Experts of a small language model.
Size: 8 layers, width 256, 49.1M parameters.
Experts: 128 experts in each of 7 layers, a sigmoid router, a shared expert of 64 neurons.
Training: a variant of Muon for the experts, 857M tokens, 6540 steps.
Below are experts of layer 3 (counted from 0) of a mixture-of-experts language model. Rows are named router (the router's row for the expert) and show model dimensions 128-191. Each number is 128 + 32 x the weight over its row's rms, rounded and kept within 0 to 255.
After each expert's rows: a language model's description of what the expert responds to. This comes from a sample of Wikipedia text that the model never trained on.

# expert 25
router [136 134 128 168 139 141 154 113  94 155 148 141 100 144 132  94  83 150 146 156 186  89 138  80 118 143 136 144  49 152  83 159 125 100 174 125 140 112 114 163 190 187 157 168 164  74 164 148 157  84  89 163 129 136 170 134 113 141 158 120 173 157 174 146]
Infinitive and preposition to. The word to after verbs, adjectives or nouns (refuses to, known to, loaned out to), plus will, can, into.

# expert 43
router [126  84 211 133 140  81 155 140 138 176 126 142 132 113 119 111 110 142 145 121 114  82 147 138 179 131  76 168 110 137 122 124 127  86 176  62 113 173  94 134 136 113  89 128 104 143  84 136 133  78 125 104  84 172 137 127 110 146 162 140 134 107 160 148]
Past-tense career verbs. Past-tense verbs in biographies and sports careers, like won, played, held, appointed, succeeded, plus colons after labels.

# expert 45
router [158 104 105 187 158 171 153 155 129 170  46 113 182 172 183 115 101 109 146 128 155  81 116  86  85  97 111 145 137 113  71 124 160 143 194 164 132  91 131 124 100 145  92 122 149 175 147  86 138  61 102 156 117 115 160 110 142  79 174 116 166 127 126 120]
Name and place suffixes. Final parts of surnames and place names, such as son, ton, ley, berg, ville, man, and words County, Park, Hill, School.

# expert 61
router [119 166 183 100 107 126 121 139 105 144  86 139 199 120 164 128 135 109 141 113 145 108  77 190 117 134 136 125 125 132 147 143 159 125 119 116 168 189 146 186 147 149 174 119 153 110 124  81 144 116  96 116  39 171 155  91  60 109 155 116 156  89 127 129]
Month names and plural s. Month names in dates like 8 October or in late 2004, plus word-final s and as pieces in names like Arras, Leonidas.

# expert 39
router [115 147 145 165 102 176 167 187  90 140  67 168 102 141 113 158 155 103 122 142 107 102  97 137 146 127 120 127 124 100 154 146  92  72 124 118 128 120 108 183 125 134  93 111 160 140 128 134  97 123 128 147 147 171 163 111  97 123 170 140 111  94 137 101]
The and -od pieces. The article the/The after prepositions or sentence breaks, and the piece od inside words like Commodore, aerodynamically, Komodo.

# expert 14
router [105  68 132 158 135 177 139  92 102 231  65 141 152 150  86 144 125 149 121 105 133  96  93 132 163 105 132 188 157 136  88  92 159 100 158 108 128 104  78 169 102 128 172 109 177 107 118 141 113  86  81 160  90 161 127  88 156 147 171 132 141 160 127 152]
Mid-word syllable pieces. Word openers such as f, acc, ass, sub, and middle pieces like ut or ub, as in R-ut-henian, f-arms, ac-claim, ass-igned.

# expert 10
router [193 116 106 163 131 127 156 118 111 166 111 113 130  99 124 126 149 113 138 119  99 127 112 106 141 157  74 162 139 130 111 152  95 108 159 131 104 198  85 208 121 130 131 142 137 117 139 113 122  80 130 164  92 135 141  62 133 147 175 196 188 107 148  88]
Noun word endings. Noun-ending pieces and common nouns, often after a short stem: Pol-ice, Sc-ience, r-acing, CONCACA-F, plus power, water, fire, control.

# expert 2
router [ 98 161 121 188 135 126 139 134 122 185 106 113 155 150  84 110  97 128 116 137 156  74 112 133 124 159 125 148  95 103  74 113  86  74 193  97 177 145  98 163 122 128 110 136 130 140 147 133  90  57 107 150 118 135 143 111  65 145 148 130 116 136 157  92]
Word-initial fragments. Short opening pieces of lowercase words split into fragments, mostly after articles or conjunctions, such as o(ur), th(…), w, h(ard), f(estivals).

# expert 22
router [127 163 131 185 154 196 162 160 111 142 103 157 174 133 122 156  97 130 166 118 170 116  84  87  81 109 132 129 174 107 128 123 132 102 161 152 156 155 137 123 147 125  92 131 167 165 150 137 185  59 110 177  33 155 198 145 194 115 167 128 157 102 129 103]
Commas and separators. Commas between place-name parts and in dates, plus table pipes, semicolons and dashes, as in Burbank, California and December 1, 1800.

# expert 46
router [146 102 193 147 156 165 139  93  65 183 105 128 131 145 167 146 113  82 149 153 149  77  68 119 121 162  87 162 186 136 117 142 122 105 179  88  88 141 133 177 111 136 113 138 197 149 127 121 116  77  93 116 140 144 178  92 135 159 162 118 106 172 111 147]
Towns, counties, places. Place nouns like town, city, County, Park, School, Island in geographic text, plus the ending "ia" in Stad-ia, Bosn-ia, Jul-ia.

# expert 5
router [148 145 120 102 136 152 161 125  68 176  74 146 171 104 178 188 119 133 150 167 156 115 169 146 117 128 157 149  74  76 102 155  86  52 154  84 161 167 136 170 115 125 121 116 121  81 105 119 190  89  94 144  74  95 174  83 162  86 175 147 130 138 130 101]
Vowel-cluster name pieces. Word-internal pieces like ad, ast, at, or, ood inside proper names and places, e.g. Me-ad-ow, Gile-ad, Mel-bour-ne; also New, West.

# expert 17
router [114 163 201 183 162  96 119 155  87 144  68 162 168 152 139  94 109 128 141 180 142 125  83 132 153 133 126 213  84 168 111 111 131 107 162 138 111 134 112 156 123 154 105 108 184 145  94  96 107  72  93 137  81 130 103 106 123 104 174 169 186 128 138 125]
Titles and common verbs. Pieces and words inside quoted titles, plus everyday verbs, adjectives and possessive 's, e.g. Gets, Full, go, went, make, application's.

# expert 40
router [151 122 161 102 203 161 179 121 114 215  67 161 145 108 122 143 125  99 129 143 169 157 140 115 157 125 107 137  83 185 185 166 124  80 155  84 188 115 134 135 143 123 141 129 152 124 170  87 178 110  84 137  81 152 173 129 110 118 179 120 183 112 148 130]
Mid-word e/le/re pieces. Middle or final word pieces with e, le, re, es, ce, as in Mul-es, mant-le, Red-esigned, Chaun-ce-y, ent-ire.

# expert 18
router [ 61  96 150 169 104 144 114 172 127 142 114 124 107 169 154 173 105 163 130 153 159  63 129 128  96  91 117 122 145 121 116 173  92 129 157 149  96 131  66 161 132  79 119 111 215 159 108 132 129  69  82 158  86 129 103 122  81 123 165 154 126 163 159 103]
Sports and exclamation marks. Sports-league words such as League, Cup, game, list and League Two, plus exclamation marks in titles (Penguins!, Impulse!, sic!) and the piece og.

# expert 34
router [110 178  95 183 143 179 166  97  95 175  90 149 150 108 182 201 151 157 150 149 139  98 140 155 146 159 123 149 132 111 102 137 135 109 145 164 149  94  88 110 126 129 116 150 188 181 122  88 157  83 119 113 135 128 193 170 106 182 177 122 165  78 194  98]
Word-initial p/pro/ex pieces. Opening pieces of lowercase words after articles or "of", mainly p, pro, pre, ex, as in p-overty, p-ersonal, Pri-ze, P-salm.

# expert 41
router [ 99 133 152  90 107 145 177 112  90 123 120 158 140 102 131 174 156 113  77 176 172 147 105 201 111 135 104 103 156 130  96 170 106 131 165 109  98 131  83 112 160 122 130 131 127 159 111 138 197 118 124  78  52 153 172 147  58 138 168 188 183 174 163 147]
Year prefixes. First three digits of four-digit years in dates, like 201, 199, 202 before a final digit, e.g. March 2020, born 1995.

# expert 21
router [116 118 145 141 139 171 137 116  75 165  69 151 137 186 133 145 116 129 113 130 116  99 116 121 126 130 152 115 133 142 113 125 130 142 106 126 126 101 169  61 114  86 108 113 144  90 120 114 162 145 102 163 103 122 173 169 132 154 168 107 153 134 128 104]
Ordinals, superlatives, degree words. Ranking and degree words after the or a, like first, only, final, second, best, most, more, very; also -ly endings.

# expert 52
router [150 174 150  94 156 177 134 122 100 168  62 132 110 152 126 152 162 113 167 118 122  98  91 143 106 106 147 136 188 120 121 158  71  77 149 110 136 176 140 139  83 181 116 111 153 120 147 143 146  96 114  79 102 148 166  85 103 142 179 103 171 100 174 137]
Letter j, foreign names. The letter j inside names and transliterated words, as in Ken-j-i, Azerbai-j-an, Saan-j-h, plus month names like June and May.

# expert 36
router [ 83  98 126 148 156 175 153 121  74 140  88 151 147 135 104 131 124 173  99 118 194  85  86 128  89 143 180 183 106 138 114 167  98  67  95 120  97 165 127 119  80 185 125 134 125 154  92  98 126 104 109 170  90 140 167 126  64 165 173 177 151 152 178 123]
ar/em/un pieces. Word pieces ar, em, un, im, ah inside names and words (Ph-ar-manutra, Schw-ar-zhans, def-un-ct), plus word-start un, Har, par, Mar.

# expert 12
router [112 146 167 139 118 199 138 129 129 186  96 131 156 128 143 170 120 117 106 112 163  93  74 168 119 164 147 118 101 100  82 138 130 108 169 106 169 128 108 125 102 124  88 163 177 182  85 146 102 114 103 104  86 118 176  77  96 125 174 156 164 110 149 139]
Word-start sc/acc/based. Opening pieces of words such as Sc(ience), sc(hedule), acc(ording), inc, Dr, and whole words based and received, often at line or sentence start.

# expert 38
router [ 96 175 151 196 142 118 132 148  90 138  87 123 172 159  96 169 130 141 122 169 136 123  78 127 151 121 109 108 147 146 103 174 110 121 117 190 134 166 109 131 128 158 139 147 104 117 103 142 115 109  78 183 125 153 159  87  55 159 180 115 129 129 108  55]
Per, pro, symbols. The word per in rates like miles per hour, prefixes pro, pri, poss, non, and the signs $, + and − in tables and statistics.

# expert 49
router [ 81 135 123 159 162 153 146 118 104 163  98 143 127 105 181 130 161 120 154 153 106 116  67 119 106 139 104 194 134 110  76 132 133 129 122 168 107 160 130 137 101 130 173 173 119 153 130 145 148  53  84 166 159 164 162 103 115  99 157 121 200 157 158  89]
Year and date digits. Final digits of years and date numbers after prefixes like 198 or 201, in lists, tables and parenthetical dates.

# expert 56
router [169 118 179 115 100 168 167 147  75 144 104  96 153 120 135 149 145 126 124 153 127 114  92 141  70 127 118 158 156 114  58 163 130 122 147 105 126  97  99 159 103 127 161 156 102 178 111 100 146  51 151 134  81 162 116  95 160 102 161 168 172 145 144 158]
Military and office titles. Titles and offices like General, President, director, Chief and officer, plus word endings ron, ief, ight, mostly in military and career biographies.

# expert 55
router [101 138 164 141 135 116 185 152 122 121 116 161 167 114 142 156 127 139 120 125 169  99  65 145 163 111  82 125 142 115 116 124  94 155 174  94 110 159 122 135 113 105  68 133 146 167  73 143 126 130  82 119 104 184 143 106  90 134 172 130 110 103 131 116]
Line ends and French de. Line breaks and row-ending table pipes, French or Latin particles de, des, la, and the u piece in words like menu, cuisine.

# expert 3
router [113 135 146  99 134 136 144 125  57 136 102 116 139 136 134 163 143 134  88 141  97  39 119 147 112 122 164 119  97 167 151 109 133 141 153 128 124  97 107 151 119 150 131 133  72 158 146 141 139 117 106 123 101 111 176 159 112 156 171 152 122 117 194  89]
Word-initial consonant pieces. Opening consonant fragments of split words, mostly lowercase, like c, w, v, pr, tr, st, r (P-r-ivate, Com-r-ades, rest-ricting).

# expert 13
router [154 157 129 175 193 106 140 136 130 138 103 130 157 136 137 157 107 119 130 179 168 110 105 126 149 133  47 169  95 184 107 168  96 139 144 128  94 109 161 150 122 135 105 154 179 116 166 150 156  84  93 144 122 188 138 174 122 168 175 124 134 164 169 151]
Copula and passive auxiliaries. Forms of be (was, were, is, been) after subjects like it or which, especially census statistics and biography passives like was buried.

# expert 53
router [151 106 155 144 187 182 195 148 122 158  89 110 145 107 143 142 104 161 146 148 156  79 139 162 123 130 164 210 177 117  88 164 113 102 143 119 139 183 153 128 100 155  99 155 129 135 105 133 150 111 112 169  89 135 157 105 123  95 169 115 107 121 153  65]
Mid-word suffix pieces. Word-internal pieces like ir, ib, ic, im and suffixes such as -imal, -ological, -ician, e.g. ly-ric-s, legit-imate; also Women's, digits in tables.

# expert 11
router [138 146 151 134 128 129 127 201 137 157 123 148 133 116 150 170 191 111 178 122 175 101  94 154 109  97 135 184 145 156  89 170 160 166 159 161  93 133 129 174 128 139 114 127 137 152  97 148 154  93  72 133  92 140 155 162 141  97 152 146  83 128 146  56]
Clause-linking words. Relative pronouns and subordinating conjunctions opening a clause after a noun or comma, such as that, which, who, when, after, until.

# expert 33
router [135 109 114 123 146 138 137  98  68 164 104 146 161 110 165 143 108 163 137 117 150  79 120 131  98  89  85 164  98 135  77 106 116  73 187 137 115 134 150 159 122  94 124 144  90 106  91 152 123  83  70 133 115  91 193 138 136 175 171 145 136 124 135 127]
Name-final vowel pieces. Vowel and syllable pieces ending names and words, like i, u, ani, ki (Abreu, Teruyoshi), plus oard in aboard; also both, appointed.

# expert 51
router [127  80 159 165 104 138 175  99 105 154 121 134 124 128 111 155  59  98  97 129 141  61  86 184 148 143  77 152 103 122 100 122 110  84 164 117 110 163 110 120 149 139 106 106 103 140 154 140 148 110 125 114  96 155 173 120 121  83 162 123 164 118 126 126]
Infobox colons, compass words. Colons after infobox field labels (Country of origin:, Kingdom:), compass words East, west, north, and coordinate marks °N, ″N.

# expert 28
router [148  83 131  90 192 198 181  96 142 144  86 106 169 103 177 138 116 145 157 104 159  95 146 140  83 122  80 163 167 160  84 166 117 113 169 139 144 150  87 135 120 134 129 127 192 112 126 113 153  99  82 118  82 128 168  96 134 146 177 188 143 167 143  66]
Plural and suffix endings. Word-final suffix pieces on nouns and verbs, such as require-ments, contac-ts, ag-ents, arpegg-ios, plus whole words like research, support, use.

# expert 57
router [132 148  81 180 168 119 200 113 126 171 132  79 150 170 107 143 163 136 148 123 110 109 104  89  71 139  78 168 117  76 141  94  92 121 139 111 122 165 148 111 168 114 113 156 202 146 123  90 138  83  95 165 111 143 184 112 122 152 176 170 149 121 136 129]
Country codes, sports tables. Capital-letter pieces of country abbreviations before athlete names (USA, FRA, NED, BRA), JPL in asteroid tables, and table digits.

# expert 31
router [130 106 162 171 110 144 151 146  99 234  69 186 134 154 140 154  94 111  74 114 180 118 127 171  88 122  91 208 101  88  93 141 136  99 139  97 170 169  87 134 102 117 121 128 156 140 138 115 139  69 129 119 106 167 147 164  89 181 178 133  87 161 150  60]
Mid-word fragments, et. Word-internal pieces, especially et in Soweto, helmet, vegetable, yet, plus short function words like if, less, never, than.

# expert 9
router [154 139 179 145 115 154 184 115 139 207 106 175 162 142 146 165  89  89 158 146 173 114 116 113 154  77 112 127 150 173 170 178 145 123 178 142 133 160 107 135 133  89 151 181 141 156 126 134 167  71 121  90 135 136 135  89  99 162 141 142 116 124 114 146]
Location prepositions, table pipes. Words introducing a place or name, such as at, near, called, named, located, as, in; also table pipes and opening quotes.

# expert 32
router [136 106 180 122 159 128 164 133 115 156  78 163 146 141 156 150 170  75 143 162 225  80 111 147 132 101 209 209 113 122  88 138  66  82 170 151 104 115 189 172 122 111 135  99 202 151 151 121 150  90 155 160 125 175 164 143 152 133 137 168 134 146 134 138]
Determiners and possessives. Words such as the, his, her, its and their, and possessive 's, after prepositions or verbs, as in of the, allows herself.

# expert 15
router [126 160 188 162 129 184 187 140  99 130  86 119 183  85 130 153 109 134 117 105 135  69  85 122 158  95 121 151 132 152  91 165  96 108 107  97 166 149  94 127  74 187 118 109 115 137  92  67 153  99 103 135 101 180 169 125  84 139 169 114 124 115 146  81]
Digits in tables. Single digits and number pieces in sports and statistics table cells, plus pipes; also the "iv" in Tivoli and Tivadar.

# expert 23
router [134 150 159 164 100 200 182 155  72 183 122 111 153 121 104 142 136 110 106 145 118  99 147 132 102 143 189 137 106  76 156 163 122  59 168 184  94 118 107 170  88 134  82 112 150 152 121 110 157  91 114 124  65 158 169 166  73 166 157 157 149 105 122 130]
Mid-word stems after prefix. Word-internal stems following a first syllable, often in technical or religious words, e.g. or-ang-e, rect-ang-ular, Ev-ang-elists; also Hall, med, body.

# expert 54
router [ 64 183 172 127 160 160 209 150 103 161 137 156 198 130 167 114 131 124 103 160 117 136  94 141  98 132 100 164 132 104  90  97 110  79 200 132  99 153 134 143  67 158  99 163 145 153 137  89 157 109  63 161 118 172 204 157 130 145 181 111 169 153 124 159]
Numbers in text and tables. Two-digit number pieces in dates, percentages, durations, table cells and DOIs, such as 27.3%, 2:36, .304.

# expert 60
router [128 159 136 171 176 135 194 101 102 162 102 135 156 121 136  94 158 139 158 181 195  84  86 141  95 121 135 149  92  81 111 110 156 127 153 146 114 115 184 127 110 132 145 136 188 163 108 143 146  73 120 171 115 176 153 125 130 121 153  85 179 158 124  99]
"an" piece and accents. The piece an ending or starting words and names (Sheeran, Bryan, anthem), plus accented letters like é and single capital letters M, T.

# expert 6
router [170 138 195 101 141 113 118 149 134 196 115 134 177  93 170 115 119 132 143 102 172 127 109 151 131 105  47 180 147 128 139 139 143  47 157 130 166 140 134 111 154 151 139  99  93 153 106 113 152 158  93 151 114 154 143 164  82 177 159 132 162 116 138 138]
Verb endings ed/en. Word-final suffixes, chiefly past-tense ed, ted, ered, ved, also en, ens, os, ing, usually followed by to, by or in.

# expert 37
router [173 131 159 122 143 130 152 141  83 140  88 125 120 122 136 148 142 103 135 131 113 102 110 117  92 164 117 161 104 155 104 169  74 103  98 138 144 100  49 124 172 159  70 111 153 141  99  95 147  81  85 172 102 170 138 125 124 121 166 160 137 116 174 157]
Nationality and place adjectives. Nationality and region words such as English, British, American, Indian, Irish, European, and ish or ian suffix pieces.

# expert 27
router [102 126 148 160 116 188 144 110 135 168  89 157 141 158 100 121 182 137 157 124 109 119  64 122 159 131  87 168 132 124 104 139 111 156 170 141 147 174 162  99 133 166 136 115 184 102 105  88 132  80  85 145 138 136 168  90  97 155 176 141 160 192 117 133]
Vowel endings in foreign names. Vowel pieces, mostly o and y, inside or ending foreign names like Paco, Ryohei, Kuno, Timo, Spy; also accented é, á, ō.

# expert 19
router [141 116 134 134 167 171 188 180  80 156  67 140 164 112 152 185 116 133 109 115 164  98  89 144 163 138  76 108 101 106  73 105 118 107 190 117 103 145 103 117  86 148 120 140 100 143 142 125  89 104  89 156  93 170 145 134  78 126 162 167 173 174 125  81]
Ordinals and table pipes. Table cell separators in stat tables, ordinal words like first, second, third, and h pieces in names like Tenth or Ninh.

# expert 1
router [143 129 169 160 121 170 119 119 142 215 106 138 164 101 110 143 167 103 144 161 147 121 168 101  80  70 146 130 105 106  71 100 141  89 137  76 110 160  99 139 140  85 139 144 104 141 160  93  84 125 128 169  82 160 154 102  88 155 162 134 184 158 141 123]
Inclusion and example words. Words introducing examples or members, such as including, include, like, features, plus mid-word pieces like ou, il, ra in names.

# expert 16
router [120 114 158 149 135 112 156 120  74 174 117 164 161  87  96 146 141 105  62 157 115 133  99  91 100 133  88 173 156 113 116 117 146 112 152 119 135 144 104 169  98  87 145 132 115 101 114 121 125  65  97 139 138 109 138  65 114 128 163 122 172 139 141 164]
Political left, nationalities, place names. Whole-word "left" in political or left-behind senses, nationality adjectives like British, French, Brazilian, and place-name starts like United (States), North, Nor(way).

# expert 24
router [151 147 158 143 127 140 219 172 123 171  93 105 128 151 145 188 140 132 168 146 121 109 109 171 193  56 135 141 136 145  71 128  69 118 102 115 171 147 101 162 100 145 149 160 125 151 128  85 101  91  60 134 132 144 140 122  62 128 183 140 163  72 137 149]
Word starts after articles. First pieces of nouns right after the, a or his, such as mag(azine), stud, ent, g, med, second, rest, plus the piece ag.

# expert 58
router [ 80 169 158 135 145 124 179 135  43 160 133 136 191  92 113 159 132 144 163 150 195 117 151 116 123  91 150 151 107 158  99 131  87 167 162 173 112 120 123 103 198 144 133 102 144 113 165 141 141  99  79 141 117 142 160 119 111 203 161 222 156  90 140 122]
Article a and capital A. The articles a and an, capital A word-starts, hyphenated -A in names like Kool-Aid and Waldorf-Astoria, and infobox colons.

# expert 42
router [156 161 146  97 124 140 155 147  79 161 116 122 148 116 111 150 133 136 185 172 186  66  69 174 114  89 128 197 141 128  83 101 100  59 178 107  86 143 161 157 113 100 125 150 158 112 105 129 152  87  93 172 118 104 183 141 125 104 154 120 130 125 159 115]
Foreign-name endings. Endings of non-English names and nationality words, such as i, ar, ian, ić, ski, and possessive 's, as in Yugabharathi, Kashinagar, Venezuelan.

# expert 20
router [178 106 106  97 179 166 143 164 108 210 138 113 109 135 146 135  94 105 131 137 162 140 125 147 104 128 153 147 186  87  76 139 152 123 180 152 156 125 112 133 165 161 102 107 183 137  88 107 170  96 103 177 136 129 161  94  79 141 184 191 128 129 204 136]
Country and nation names. Country and nationality words, especially States after United, plus England, France, Canada, British, often in film credits, tables and place descriptions.

# expert 63
router [112 113 125  93 158 185 195  90 125 158  82 133 135 154  64 163 163 154 146 156 190 117 114 117 181 121  70 122 104 132  85 171 105  93 147 138 111 136 102 153  79 164 162 111 138 133  69 142 173  90 126 155 120 190 173 106 159 109 180 101 185 156 130 146]
Periods and decimal points. Full stops, decimal points in figures (52.7, +7.0), initials like L. Sprague, and the v piece in Survey.

# expert 62
router [172 140 150  83 156 167 167 155 118 164 100 104 125 133 136 166  94  86 112 145 143 117 114 125  69 129  87 174 127 116 103 122  88  89 151 115  88 149 110 139 112 211  96 124 189 116 141 107 170  87  85 138 101 158 171 118 119 122 195 111 169 144 130 105]
Digits in numbers. Single digits and digit groups inside longer numbers, especially decimal map coordinates, plus years, vote counts and document numbers in tables.

# expert 4
router [148 113 127 137 137 153 148 139  62 174 101 120  99 195 136 143 156 110 150 143 144  57 118  94  83 141 110 154 134 143 107 171 157  69 117 139  84 132 125 120  83 206 148 127  93 134 116 108 129  65  68 139  98 124 195 142  79 142 162 182 158 111 181 139]
Word "as" and clause links. Mostly " as" after verbs or names, as in "understood as", "stepped down as", plus word-starts like t(ournaments), start, became, that.